Below are experts of layer 7 (counted from 0) of a mixture-of-experts language model. Rows are named up (a neuron's input weights, with its number) and show model dimensions 240-279. Each number is 500 + 50 x the weight over its row's rms, rounded and kept within 0 to 999. Numbers have three digits each.
Before each expert's rows: a language model's description of what the expert responds to; "mostly gets" lists some tokens that are sent to it at least half of the time. This comes from a sample of Wikipedia text that the model never trained on.

# expert 42
Description: Countries and states. Country, state and national names and adjectives, like United States, Massachusetts, Uganda, Canadian, before House, Senate or Department.
mostly gets: " Uganda", " Philippine", " federal", " States", " Canadian", " Ghana"
up0:436436483401484592479499520567605351496493390490526508563554436515503544502536444507550544610556500567478480515516423574
up1:580439503454581439591447535583443605451518491405503550521366561497561492484530493588494591493516474640540505560518459526
up2:545522494628461531608516478592466535488428479475508576506542608566484469528456506496551477424552479455464458488524537409
up3:506442477450445533507541494556461404553579503519477511474565471488522526471505523478478483491437476533501416422488648562
up4:485608467470542491474483452549594503578500577520399309472459480519413580488490507487499560553432550440558573508532481535
up5:504437559510504469540532494546435491461550503537440478375495570607556568471581426586552356549520448591495506528543500529
up6:478516497492518488522478473519399486530507423517544426396509427502458593506540438583588513522500515507493570452519463486
up7:379515558482453485546559510492597498447495641505553591572553520532502577520561487521521520486540518447504510549468452506
up8:471450515483563481524511499450453467438597541491514515400600501554568480539393522540464506499557513508514461491530574394
up9:455483492522580418539460495586503520510445520606542534486515558523490538441600489556495532541476526547547530450483457598
up10:405474462461555494469548510472485443529479514574520490497620528555456625421497524513500509562505496527522473429560511596
up11:536467543454556543435513458467574486479423493511477557399518454468472518504451497471502483492541486513543518500559510438
up12:486505465600540490502467553404534480520563517427527459459531429506429435477487569524505498477469491552463535428574505465
up13:473436538502566537522523475488503392449599508523551526639523501510479544471493540506570478519551524486520505558473535424
up14:504514524490499464498491466441530480522462474549467663505536499490480465485523405644486482468500489592427540467525452591
up15:501598486472542562413516585443491480503538433598492472512509486491510442525553439482530472485439464602480537555507550394
up16:490457547502479554527562458551442453509477413523508557425456525478532567441626345420485464498553516451529480454507492416
up17:503430499425421435452527510454539474414432572524461446464459496529523567556472464539496471522484489502515477499580531588
up18:542408478453457438472532505523536429498473537391451489454566430487522542566479480526485553574519497558450524479484527490
up19:500588533616411592553492374486514491500508516430512461569480538408541530401480529449503553481469526570492480496447439553
up20:520554458515531554560489425532520488478510520417524489495532596469465502489456494607465510471495475560495502437557499523
up21:472448507479528427484498511508513376500457554564507498403499539420552537394530426417491468523448478475554507487522494603
up22:504442518410375431525505465513461467542512573502459530437554490517448495422397484586509444518490604483471550568371574536
up23:536531476531540407472488561410501523543471573551351473436574476519489481507541512393501550534459498431498550541525551495
up24:418511545553528518499551499492547436479518450399402523446565528545550532545492451533471524478507515507532437535551499466
up25:493498536477463492473420427482489463468547382542619566462529511509545475481517508553501470517521492567507513406518480593
up26:517541517497560479542503455478481562526390576509527541668561576539444589420554541505503519513486496500546510523464545540
up27:520446483571510547480517425529367484532491486583448505428469578534367472472558364527471432561503513554593488401453544470
up28:495517471507456620477495532585508501514620476516432552475441583445508483547552504477485464565507492584569491475487506545
up29:392500516523442514555539512501543512477531487535487495496539490513457415450448501435461536537498478478493536462499504561
up30:511489507499486433489480502494568465592529506479505406520543443489479422504451479341499469490420524595482495511414488563
up31:539494498395402545544505450553514467500577551516473449520515459461508547513509432557520355422551525518495536550424535489
up32:548507439437510511499522513555521466441545476544486576462569488546384416457462555576501550431395532569522494488464447489
up33:527559477405604574460510589594549550534632527541497438524418502464534472507453546497428513449487468599462546533506467499
up34:548493481416550547551495559542510524384606526429440471413472533551402521568510514555477527430549495541572494487381444443

# expert 61
Description: Short table values. Short cell values and units in sports and results tables, such as tick, TBA, Yes, DNF, QF, kg, M, Medal.
mostly gets: " tick", " TBA", " Yes", " colors", " DNF", " check"
up0:542572472423479455502532548452520409554482447551505443429545433477463509477553569503503519503481538562408561580452371527
up1:463376483518496448556500423566508481530527448430521554564495514544589467506447520503493520475545552608572430502397418518
up2:506481475527495526463507509687473539554469604476462522534507538455572485570449383522564475439532468465519469529519507518
up3:521469495448446536491545553500442462570586551557529511470491482503462485584541615467559543509542475430584512419518548539
up4:577542491398488467450480472553491638542525461517538494499479477445471562482524467529503545537485577486496551479492426487
up5:512487504525493469563516548501450581504608500505508497421494507548501588582532598498530482466551452540500483465485487579
up6:549539535594587481553466482424436454564532450494471476420485516458500524478528568545530559486568500445485560402493409459
up7:398517545451468443553538514546473543470475552517479546445576462553572472567593415475490458408554548430545525632481519532
up8:440452488499546568477530451513415415499559460504508497492567420489587427456356506410489482550571515486572491492371550497
up9:475429499397479496446510403541495418495475523575540499420523460524414569379522438548556587558523485510528478513579558567
up10:455461536483574529439494496444519473538422521473575515473604439528499589404499447507536556466472520520589471514536497440
up11:545495603625530561393537413485478509513519487430479555509472556464508441476490456451524527455473437464495544479570534524
up12:490426541521449552538501558434535433520512507437512434540513468440491450469469508515506444448511570534476523406559590479
up13:511497538460605483537541493520470402448489444516551547532582486550527576460548472462486502527471566447501523521499589496
up14:483608649475419398468505460403514457554464509520422549568482517495536399507522472461444444541579562635534533529429467524
up15:483568508552487499480519492471464516516470445543491468547541395479440493447504457482484503420440533586619445591546626484
up16:510541515449563487475535455592428548515487449493526521470488520491558581500555331500522521491545521429491462482583491470
up17:419429505381407381487516417484535558422463489479549574438505537514508553491554380537470454489403500516503402503490580506
up18:570349495483479518554511482494542469582405538446397480439568441546538528488529458433509460466487493553517495492484557511
up19:412512512494514458603492374517485438565496439440418542561445541406480524468460538415456491453488585539420454452474461592
up20:539424536431548525526467444567505575528610519512430492514515563452515450482459449606503498481558428504496491517614444545
up21:504530510476592426517477520474616465423511577490556581433418507415422501512617444530468485539477498557492446437516471547
up22:512502521485409480476481501488469595513519517556487446498590535543442506457445492497492482514518509390496495505502548470
up23:567537428528520444536487577459510574558479572501463444446655493558431510458563569393501514489415457468448509441533466539
up24:498529484449530423486534500562470539542508491473425454529586525476566457551485516550528503508508468455485463499570476471
up25:508589528449547443505456459402456458513566431535529518464557528485471499531517557496499471480514558506518539480533536546
up26:488585581506473424483485430510501590504436511492590490575480554492456562459573532591495469549442461525477510551479500578
up27:549496463598568496485508486414457547502512426467389513414487563516431513572533472618479497600501599511452520384505536504
up28:559453365498472632539498511537529531538533543519424508457469541535472514521505564583507420603490522540447500402470518560
up29:495426451538550550570543474464518508496596490529513475451622591564444506431485505388419480504429545479487530377504570541
up30:531474504419496496517511478472534498595530580470512433554503512458492415507405538408557491419510514507486515596470422504
up31:552448532461450504517492551566505450545572471454524477537494517484550446519443361607483360426506460471519517579487598596
up32:538525384498566508521461532545526575491446466550536473522553540584493472401491562483540562417435489405516437530480486505
up33:532524455469515518599512535580549570566558477572431474435469524532476527566546521441522531466461458549536504475548513511
up34:537512384428527568505500571491586551463589517451442446494467565548452599565495578570493471413540486529514464528508417373

# expert 36
Description: Numbers and symbols in tables. Currency signs, plus/minus, decimal points, degree and prime marks, and spaces or pipes before numbers in tables.
mostly gets: "′", " €", " +", " Green", " −", "°"
up0:455515507494480441461446458492513415584588465511493516565435488448537430483501464491537531552489505522485489598502421561
up1:455459505524549506595415500604490518519587424437467511512471539548549480469537483447556525489502479498558417511567495479
up2:531490528625490411595528489547506501474447516554478556490442579553516536571553485560530461440553506468502447493543493473
up3:443489512437475618515531549548439473571615559542497469493579516534523491616645529466530483521501432448485407426535564474
up4:519538451448495524456483425503463509544537534432459469518453508543421598501571501476502531513534568465516599427468454495
up5:503490402501487483516531436594444448449544438577561480446534478586517510481589528643526421475494429558505493497518514519
up6:428514457551588481521454469428517514539510469522507464420505535456483551513569504573507504550484509457516559435480469493
up7:404567544548494441616558488524505497511508528604450439562537485486492451471571414444489439529474464445548480576559445578
up8:516476503397581609497453483452473476410523444575507511451585406544591459431379523443488527506480517390429495483422500388
up9:425533571477529448423492467574508443504462509483541525501431549481514487440534458495525506571473461491552454455611473520
up10:435514490476594557475614504492510467489405522478562488501578416471425601483502501471511519561469522486537493530552529546
up11:496477508492531510490524535425493498476414531473574578409540528469489490477528496479505461395518509435530507543538469568
up12:543494436473482512488496574453509532507525469450520509441543483494496440497434592596516467440583520500477553463471447494
up13:503514575477557604553525571518448437550509503490538529612522460445504589517516518451498454513462478467499450545505599447
up14:499553535418488460513564465430498450463478467570465528535499486537547459438428392482468453480529594512493517518447493578
up15:456541529454373620532542558451466497585475403483513481509508496517448412608547504498506438498493424595466389471572560478
up16:591572514431458431507618546516452491492459471468479529496454477497505580501619438501539529439514493513483518480541459417
up17:553487502454462492554472524523532490469423491623503544477508437495506536484473390484451473559432509511522375570467612540
up18:488346521467472451486507529431564456603520541432421504485498417506367474461547537466521538549556479557491507497503583422
up19:466534535530468531548459485589512483541472508386485525536505573483515493482487486413499496534476485587508448382495496529
up20:528547457492503471530550518499488536459486476499566476470493593440397486518461548535491476454542551568535499430553456528
up21:530518540547541442404529521439547436537492572462566509519471593375492458429458449449514558553447486525576529555465465542
up22:538474441540475469459525477493483481573428565454512493463484466562419495414450525550476505518466521518563587468457462542
up23:523515553605530420487530630438474513608420523502441400426547494559482526449582517395506521494451491513486520509525539487
up24:470524531463480481459545479526476489446492501479498432424574471412505489489546423495494495568467492439490379512534530482
up25:575526481494593402447456406442509477441578513580507576470486510463502490522501491575528437442505493567509504435478480501
up26:535584552573609397518488452565503511532453536499495438565470489469525542464593420538515464468446458548534533533530559588
up27:538522514510532451452554504454422559493485461538407581432533572518396490454549413572485423567508526505507536412530503530
up28:496454422518493564456467503614583467585505469556519504513430528446483467496510420526519375532528498485480514420509465551
up29:468560460506436517531533470476440457457530493509453451547496539506474501402457558401485552504511469482539518444486503518
up30:510541503475471452558499458497478505565619564443516417609382477541525450450441479442562505518497492562493523501548481475
up31:595492443473351555499568563530441476623580518398467447565475543443506437540496478476495381419528456531552552503472534521
up32:531539469507507525512428536548512470444523438478495525562500512565497468430537623561543552446446471508490429474484420513
up33:483474490454464457441563530527517540580527485449432421454496488456489451590505515476497524497505479583532489488514474520
up34:486495462496521554495526550476640559456520510423510521470548566474406537519493532510488493481494521480507494529422535470

# expert 54
Description: Subject head nouns. Head nouns of noun phrases naming topics or things, like production, temperature, virus, tobacco, department, often sentence subjects.
mostly gets: " virus", " syndrome", " Railroad", " infection", " snake", " disease"
up0:433543427445396493440527460494521383642635409607515548500482500527538495404445477510582516494479512574470502499530482605
up1:491387533510538541543489454560463579562477445480509559497445552544568475535529480467600513521445407508596453471472486510
up2:548489539594429416545476486567556519487505458501437594490510548532555421533417448581482503430503548505484459457479596451
up3:504438491457419614471516492542456450537618513464496423432557499493549482491491573480543536500513450451515468464527554487
up4:511562382434451399452490444566536535532476498534458456552409449522422583450515484518477524534432547459535585521542560563
up5:542475500467523477490519541508446498378627536525427473468542513497513499488485556477552457469577427509463480522519542532
up6:459508536561551516492489469428455470550494476495546502432552533493515468445541478567541522504497479533502542381523466530
up7:502586629562443485551523475583465503447465491532458557504489437546454460540604498567534494493575534423558479504499473418
up8:483574485494602549510509476464489529483577464557490462478525453526564418509390559440427438487475475504455488462435499488
up9:492504488539497450494485465483514494495443590526487514452399507510408481482550511585547501608513516530480527491531523577
up10:498454519510551537511513503463572476512378558420535508448521478514463614492600533543531450495511570490549467492543519515
up11:484452590546536578461524421419545558533502559475543511436411575407488528521516569515452560478532533526554454455464530507
up12:466485444526438444464496558461557448456500521477514509467532512452475431493462591485355533469375537531445537531500503473
up13:539538590428582491530502538508489448513478483447540519570501468384491569516542566510511490514494551470500472610519583531
up14:410494507444436551404522444482520480552518510523419580546455493539475409539502392517480471468533505574560474516480515556
up15:476505545526448544469505502506496452468429443550478557527596451516498501497499450481514512551476482541476494613610585483
up16:530522508414532447505549499537458467469468442509504535493483495519507523474601410458554468524561530438424511515544470448
up17:572413543480416480521487421438499521413475526518462514439524531532491470474571496509499454419473445505494407597504564534
up18:540401485460498488507527494485514408605500504424495580454527510517430544515493478558495507512535518509499524395511578440
up19:504492489501435498510449466505510540496474542414426489408374536433566538483441493468371507511471581489491520528580538509
up20:476471433487539528552470473469498579463595516504539419515543630443511507463527552521451498499535423470512528491452425445
up21:527559471566595413425529530493497437511441549521502511493474591424453432425538444450529507570407434562581505512542508508
up22:438572497467451414466533495477416483554522584549499519449670504519488602437430526510474513545516565528579537494432552495
up23:605390439556524435502489548488519483567477552474435530541559490426484455544596503524485548554482462516491546486516483440
up24:439546530464559545505476507589540574488559498456516411494510456505574523521460503525446525483481536419533488516437499493
up25:558582543550487530457459427430474439487642459513452527477524514504498490542513544470513425464572495555457499456479478518
up26:546511500512542457456497413489489480496513542506534514578539577531553545411559494543561464536466441507556496531552464522
up27:459474473549574517423534426468434489450532491522379514438559627542462509418470400518530468517465494483564482491505468421
up28:334420495441519600466498446589489534517486488562468525525432616486451570574520448557530453594515528522578506463497463550
up29:467499541445540548583524482522495509471501515555474471493594568525459553461477563375474486419523464468525488459513550533
up30:580510478502496502493505395529502481584531428448476428531479439511538372476435521405514443413539567505496441488488466506
up31:523381436472425578505490489541468453521597554519422511596588556526552452429521410570441372433539475555530525587484539625
up32:513474497513554502564470488529537523457518470539553573522575557556426424444422545527514544453459510419478499489505464518
up33:556461431466483410533520540523575585566513474561508509483428427486471436473544515485433519496499520600505515520468478530
up34:465526473505575538564516569487578495557550465444490435494494489521503543547452583444540478481454522495483526501493480432

# expert 41
Description: Determiners after prepositions. The, his, her, their, any right after a preposition such as of, for, in, at, before the noun.
mostly gets: " her", " the", " any", " actually"
up0:475504429455516504432546576451495407525550460496503530526520430475568521492444452424559496521439514580413487494515484531
up1:473474482505553494553494341596478526477532450471503516486449520616509514517419380564544552417474489540597497543531486515
up2:530462515636469489508517551582484575442514504556452527488529569521529478552505484527536521439497494593468495438491569480
up3:479459455387443521527543517481414416508594516562497508484541442523536447555428597535450510412508563492473440410516537506
up4:565454436469515469431486500620498566518482501529447450495468490446506550470586568492552564469468528542510536485453462504
up5:502485510514503427513525578575430504482636552460422517416478486469539550529578503514498488482615457557504479517485464572
up6:531520504619543502495477577496435474633471456428465446453534487458503558491455427554531541560493487413566510432526442537
up7:466595506534462457612530504579487498433509465605539581518478498474519458484565442475518551486560481432483519550428425497
up8:493506466429573511466487452501393519412572439542464447428559496503624466549385533480486489485464475495513476474470552490
up9:483509488505564411551500447503473482475442585538512438482377529466471514358556556574533487592413446590493471405507543545
up10:426488446483517458462511462543477501490410464555556508462607511501481562539453464479560480567384459547534480522547517530
up11:501452529469543543375533482437486518478467463446536468449520460371423486515561451484508508487462481523530551522509565492
up12:542486502451500436528524552474473485614524558422536429482511423421500492432495613577495463464461515540482521397516468526
up13:474493583429661570574505517510524460524521497460584504536533510517446616527452529458504493528505511372503515554479536502
up14:429526565539479439450520443412537496437503556513398513573472450504501454425544433467398426477532487627535470481481531575
up15:482535553441417564503516436433489480520505424537501501495556472488492468465485449471463544461405444593549541538525598469
up16:473611511381527462506540507539450507495527417550432609427452469502545558474536463450519501481537533480458536461563566427
up17:444484534463491475523496456512600564384428451502511515423481445567515484533514397478439462469481464530551505524498536577
up18:516492445448496366513520524450538358540484499458438500426538446570429532501516519523501504507511505583491528510509570441
up19:438476554552417511484468401523501447547513498457491457579477533386511497475477518460491522454450526459549500555439457546
up20:481438502447568566569461446467481570481529543501559550510501537484493537496566437620555488421486487489502460475527442496
up21:523505499468609472445534531554543391443469536475482516512451604339498518467496469546503472585503476589573484508466475485
up22:437502481592389508424517545479432506505458580488486509410530487495479530429457435442453517543632589558537589556444468472
up23:568535462500479460412462560486523507612488571436411478472604480537470467482548467417410474488475528498516552506541474456
up24:482626499459602432486519522570500530432474479486506453457569527472527489521527515526516480506486499381547472497540470497
up25:479572494468506519414475498391449452498587494491577560482533471495489524544511563508534471548537518586475498465457514488
up26:507557508518508423508498444441493505502489511554653509650547566576494588484596520533563559516492463486477487539510448534
up27:477518471502566446473519508420452513534509462482462575424487515549422495472485435524461467506467541497521453409503591477
up28:434449428384459589502513525526500511556543509587507500524493527423511454554494550445528501514555517463501471451416450510
up29:417574503526521577547503510443498483476502511452464427419561498571451483402489517519441457482539554452542566406499476522
up30:569517539499519454549500434513480531554497498458602436579602392459529401470489605398536540468456496494517529528479555474
up31:504459499508455494496504465539431485507656543449481521492441489473555474577510393601417391419530482487562555574510525535
up32:485476452490486486429480511514522538412516456526489471459569487523500493414454475568507579372409513520506492456485498534
up33:462389499455547479521515451487531530532508485524435484540527594503433501553543468492458524453423509534531483562540510530
up34:538405484485465547516499484463469585429537510438466504496517484551461449470558503495421518483529476564524547525467512464

# expert 52
Description: Table header cells. Cells in wiki tables and credit lists, especially by in Written by, Directed by, plus headers like Votes, Pts, ±% and scores.
mostly gets: " ±%", " Pts", " www", " Opposition", " Votes", " Score"
up0:480534463441414491464517470490480431562526389527489507513507417554532513550456469537503558540475533564474534433518426572
up1:566390486571498455507448428571480595458530492515421484561460528558566475476542433511562505484421560534508501524505440429
up2:541459552595375475531541552596480540456486507500504582505496628572573506585516537538493487472527531509507374490490526507
up3:431465500402444568602512536572402445613552518511457517441504399462529493545568571412504639480604487489519483440588495466
up4:596508485388447439499414446612459564465515504594476418525425481510428568495498517493503476495561577518516596484511441548
up5:544438508444515482503506509541436481485524559493443431408455563543540546565612474556515453532553466567490496501522470577
up6:504432518551556460537437475451422534568571469545431329477505456509458547447490528578544598521503519473539520466594413443
up7:422587536513468434553519506556514474428462529562557539523539426536514470470557503555512560512517439491525548600464531510
up8:481530522471537512484503505494501484407537484529549525439550477524556499499380532549499441530461493503541526501425553458
up9:470467543449461404509458412479497504497445536422542508478473514535423539388554495572541531589526546546483513451540538515
up10:429448480499535493431522486513487496571522531514545445439602528469522584497513563609573512451509549512472488396400502459
up11:524467556558483438465445388412505537495483537405588571512518504511467424545492521497523546445489492527550541443510456473
up12:495457465490462499485538558449501426529539547480524505500528427466463496494469584544501476441504528580506518443562576487
up13:446496580465550521481469551517530467442492448527597638532452445450522643533444552536524530515456516431505483582481579424
up14:521496542461456460496478433414480481519575454507428548562449580518515483479500436542471459543525468525550491520481426582
up15:408536590544469556487533533495525490513417374531537552463563494486434454522488517521521469508467456487563501546469623487
up16:536511518397506487471559432545496459525480449511488568463495521509475565361557432437531419563610493530442516478515481415
up17:472485469437444485494529465478496556420476534453485532435449534497375559549508492563498466534441525481588439507496574507
up18:496408514479531491513470422486550517582512559455517538539506474533395494520532546546534543533527496512438585480544506488
up19:493576571470458525538519474532479485505492511459501524553415487406509528439464574421442487483536573531500443575452448452
up20:551486418410556544563482387565495506508489441580449504508531584496514553538480438488484477487535498528472528376616500525
up21:545587540483575465425495606485569410486497504491486470480507525438545482491519492453510532602505403553496476516506475541
up22:530485446465399472476507406489455532496373565549498508438525570534542522433491472496476483418509560515508478521472488540
up23:512573460616515502431483533485595477550449496489491451489565515489450454526539400364428569492377468531493578506524524510
up24:443533473490506569534450527534447493483492460416439504439498493523518514627537516538519454521490512387517468507481541466
up25:552538538491458444438449474429497474521677507462541534489551549447522471532469544560503434468525472556474535442448506514
up26:458557562560546454484482419480499434583435479485553486595566481482482483475551496469484562496519448512457524534421507506
up27:463508505501583436477522532435436589444537501521383520400568582543391412486552460531455532571528536483518505454431559491
up28:422449430450502565540480596589506438570507523500464546461525547482416517562469528625499458588503481457511454426493576580
up29:489517466527478520557477490514453476504590495525522559488486514547351526440496463481453447480516434464559571421534519545
up30:550570495451503481553492440514489605599510496558535420502527493503508445450500538345476565507442471514446534521436531478
up31:573439473490443513475489472603457438415540533490463442577445597516538453515457447518464397462462448542506559577464475443
up32:512480471538527487496433438502553498451446485565508470521546483549531438391496592541492581483463485508475476492540406507
up33:506451474515593535543483437617516561568621483562473533464444475542544510551530478471475497488489465572505448518579514486
up34:451480435504502572525538457460538548556584512435430436416612526500305591519555538519516511542546517515455505529527476456

# expert 49
Description: Numeric table cells. Spaces and digits starting number cells in statistics tables, such as election percentages, climate data, and census populations; also coordinate pieces like ′W.
mostly gets: "′W", " Synonyms", " Socorro", "″W", " households", " Passing"
up0:578493497427465565432545474556474430601588443477558443498483438453478423513532537476575508540485465534472539507486339572
up1:546399513473559493549482478580540504544572430466492587559487537537565470478515478570557522463483470461562516520544434505
up2:475527562610530497558464472579477496420519493540522592483521573526544466538543507528519491463506475528516453489460564464
up3:456469518471524437541507533539450525550573562527507434432553540528581415491527567486479542452482498543460534496490590586
up4:631522483444601468473477522569502532505519512434446388445492519508411602482546587503544524572453567448566595512497553479
up5:482427491536427473597478494613435476500543507572476471385467549584462504582524459532509454581509440523471481505492464566
up6:471531500566582583561482506471403460512545465485504494450581484535490518426478487497521511514468532424495521444529424544
up7:409520502524498488528543499555501508394466526569459516560580502535525443447512507491491494538478545518513480553481453529
up8:504525599530504544525455526502449484411487531493507487457581478560611449449374511456493483553482500466548453473469540433
up9:517480486492518448527531475508552454484408554467590485447518514545501469461562507488490494581494501502448478504562426502
up10:435497409472557529447488463503534523487475538508482492507553430440420498434510570511513496425495543566494487499445486582
up11:483429596470515510403584479504481587509477504479520533444528530479523454431505459526500518495498444497510557462508492512
up12:519482450520490451507491573458518494530557574454526516455563478502535519490431564552527460454458582531537568414544450511
up13:497483596492510482494512539570480428490579547485553540562423505421526562505499522460448568448448486390577409523495559483
up14:486519592476488481452501451422503419523548536502468525519491521423532449427459469568479407535550559615549419473508481518
up15:524578608433508611469525558513492473472475464526432445518496503534442501528491494504516533501496490593465548598572519486
up16:614575534488506477504515499464454495441498431523473523371483538541578565496464425486527534513522504576514478492516506407
up17:466460537427307503555512515507574573467465475554467594483586463537511481469535470514469455500478490539442503529499549488
up18:578436548474534469444467556491546423607516605383442515543639468559453511507484489451550499536511502534518586458502577549
up19:471553530554499522514475457515519455577550482454359450531442467402558551530544461446462428510460567596489425500458521509
up20:538480503436498462495460483515514592456625509575497499503515568515539509437413473506496511449581452462485522408523502516
up21:522573563493511557438471567540544413459517544574555497467462616367471412496511458473514507604492478547484454531497478494
up22:391556508444416518447543531565454487594486611501445442436544484523534481453434499499465481488494524509503501463484595551
up23:481478517532564409502452552538473478524426524440464448457612500419502528557570452412494579506461490427483545519558516496
up24:439568531433576503401586540563493513460456534445475480461572475523556458541459508502486470487481573468534454496467560483
up25:452559517479495501519463483462484452434598473518504559439565505484522512457459509490522456494444509562470515483508485448
up26:503552474514568515469459476465495487577470494523586543537527486495524554548523552551475500498477549563477453487449493560
up27:542493448583515526588519469487439556518445492559388519435508564538404455540506389580449511496485541487511487430475530431
up28:476452423436512552442496568529547541484517492486502514502418519468446432484529544565501440560506521538461529469506530545
up29:471542553518474551573499444448468522447539481474478438476471432525476487478482530418466484465490544438522506456542548541
up30:545538460501501469515466445499530428550578509527499422572479481490507452432458507400541494468630463501418466557455462497
up31:582503521506470530568473558616474450523619505519524554531427493533528496522472468568476431442563506515498515522483626493
up32:528498473526545502561451486493545510405521507502480494532482451530546460449542641515469509378439528491492409503459483582
up33:464466521424584408504499511543520539467577455563416466483483491524532451482534482458462559524458479638563500573560441471
up34:499495405488538466567507559562528503543441502425425448503576529573479528567536507476476475455545445449508527513507528451

# expert 59
Description: Earlier-time and possessive markers. Words pointing to prior time or ownership: earlier, previously, original, already, since, possessive 's, his, was in birth contexts.
mostly gets: " earlier", " newly", " previous", " early", " previously", " original"
up0:437415463428400527510545479513452389541525468516525506519534441500515467466446499469571487492493518521449529493513452622
up1:492471499488514555624456441609508596515523469408494564518401555524560472517437473497502527468469519400575435498549459493
up2:513416521616453428557495483553506490480530502524473635523478594528487483513492537536496456452523505551569510459530557434
up3:428413515444547534560529521589441553475564558418530481435552458502470479485542577578505553494552487563542474355519513537
up4:588589448491468457537454399645509527468455469572447424590417474545439632428600617466504575547533535466501532500486518531
up5:582459489479514462544504519492447507384554498565395487426467490548540500582572482527491429551499448555486420432505544547
up6:469453539449547518480481476427427459528482363552555500441510498475451549516504512611598563547468473528522495403584529451
up7:350602541559519519566523482595482547452516487552484516468494470536475443575512446537567480450545519389566481501495470496
up8:498520515473574534492488431480378531381478458506473485388588472520510469511412524506474490490516530506535496461506527494
up9:468448465376543390483471451509503478500435478607579368465431475484472552498549506509499530572499552486510498423535513472
up10:527521484490571485487520461474500532513422552596493427494556460518367626487541558554520554535476506489511457495536525460
up11:525430553481615493484518441476538526459410610478473535586486545455490512423525470536470511565464473547531637487475558499
up12:548476486529527455445535544497503492543567508487507437463505451436532469488396508586435493470436526529458504435522493459
up13:546481566530556574488507549495527419463519500523538499547436519431478577507466425476495444516511519467534497593486546476
up14:394512478506412402391513493460535512452524542520435544581486483539486361409521485502523486495438496633516479529491501532
up15:485507560526506571412509557427417548486538447507519410510510486460508454519550451449553493354421460568440413528525526488
up16:513640503504481520515537556497452535482597412506550617412456503506425580560603406455472515488537514460515480493503522443
up17:487520457342466515540513444479554576422496510517496530433562477499509528554492440411418459453410488569521432530450615493
up18:463400462499453451468526523503548406614455537459431556498570467507460518463505463435504583574459496447478543462470585454
up19:502419525541440604481474452481545482521519468470462540486452533436574488482437579436515553456545521510423527505480549486
up20:485515449379571494463500515522457576481585495458519471470532528421437533515427488528511516396515480516512553507489525531
up21:575549520470575493404529530485590402475504564567587467427479558429395500518487452510509490587406452509468415530513506567
up22:529478515381486480449503505495456444586562521523478479451550499575455404391448548524473472501499553531477469493479522548
up23:575513441542531470464483565469566478530403564509501358470622530504470493565618475360470515553422466468421486482523462473
up24:488573485444551506458536550571440497450446436390455451415609535594537519569471509580499487498483535450578398465530473477
up25:481490508537463504494473448464462466505628445503593577413545517482512458523491515499510470504510502481455602465518455519
up26:501511540580523444512485420482563489456538489457541560562491545498447537435545487514467478500405481554567574532507534562
up27:535533513576509517451506476414484503462410462600411610462524598550407463472436435604440507532486535558569553481444551491
up28:523548498405523569481493491563509458548583426476454588445466523484455414511553534606532441551505497506491521474493531513
up29:514615520485569555546545449456460495451575539589512368530564546533423475506501544462514530503440489516481499515504541521
up30:532574469433525460516528385480588470553528516494566485522582447568477425457461430467530518480372469568510425467507485591
up31:489458450496455531522511536607472458508556537417510491594494523451546548457472438584483395416507492530468615432475565549
up32:540530437481437456531476459489504548415512428559479553557528446546443463469531575530532565466451527449570507545488411508
up33:497470497438618458555519508556569530565632530452483489516521459518510488524529508559535514447483499568543616551481530483
up34:461477459476554531512524493471523597509557484454462531496551489534513576556526516455490530519496485483564527499443445464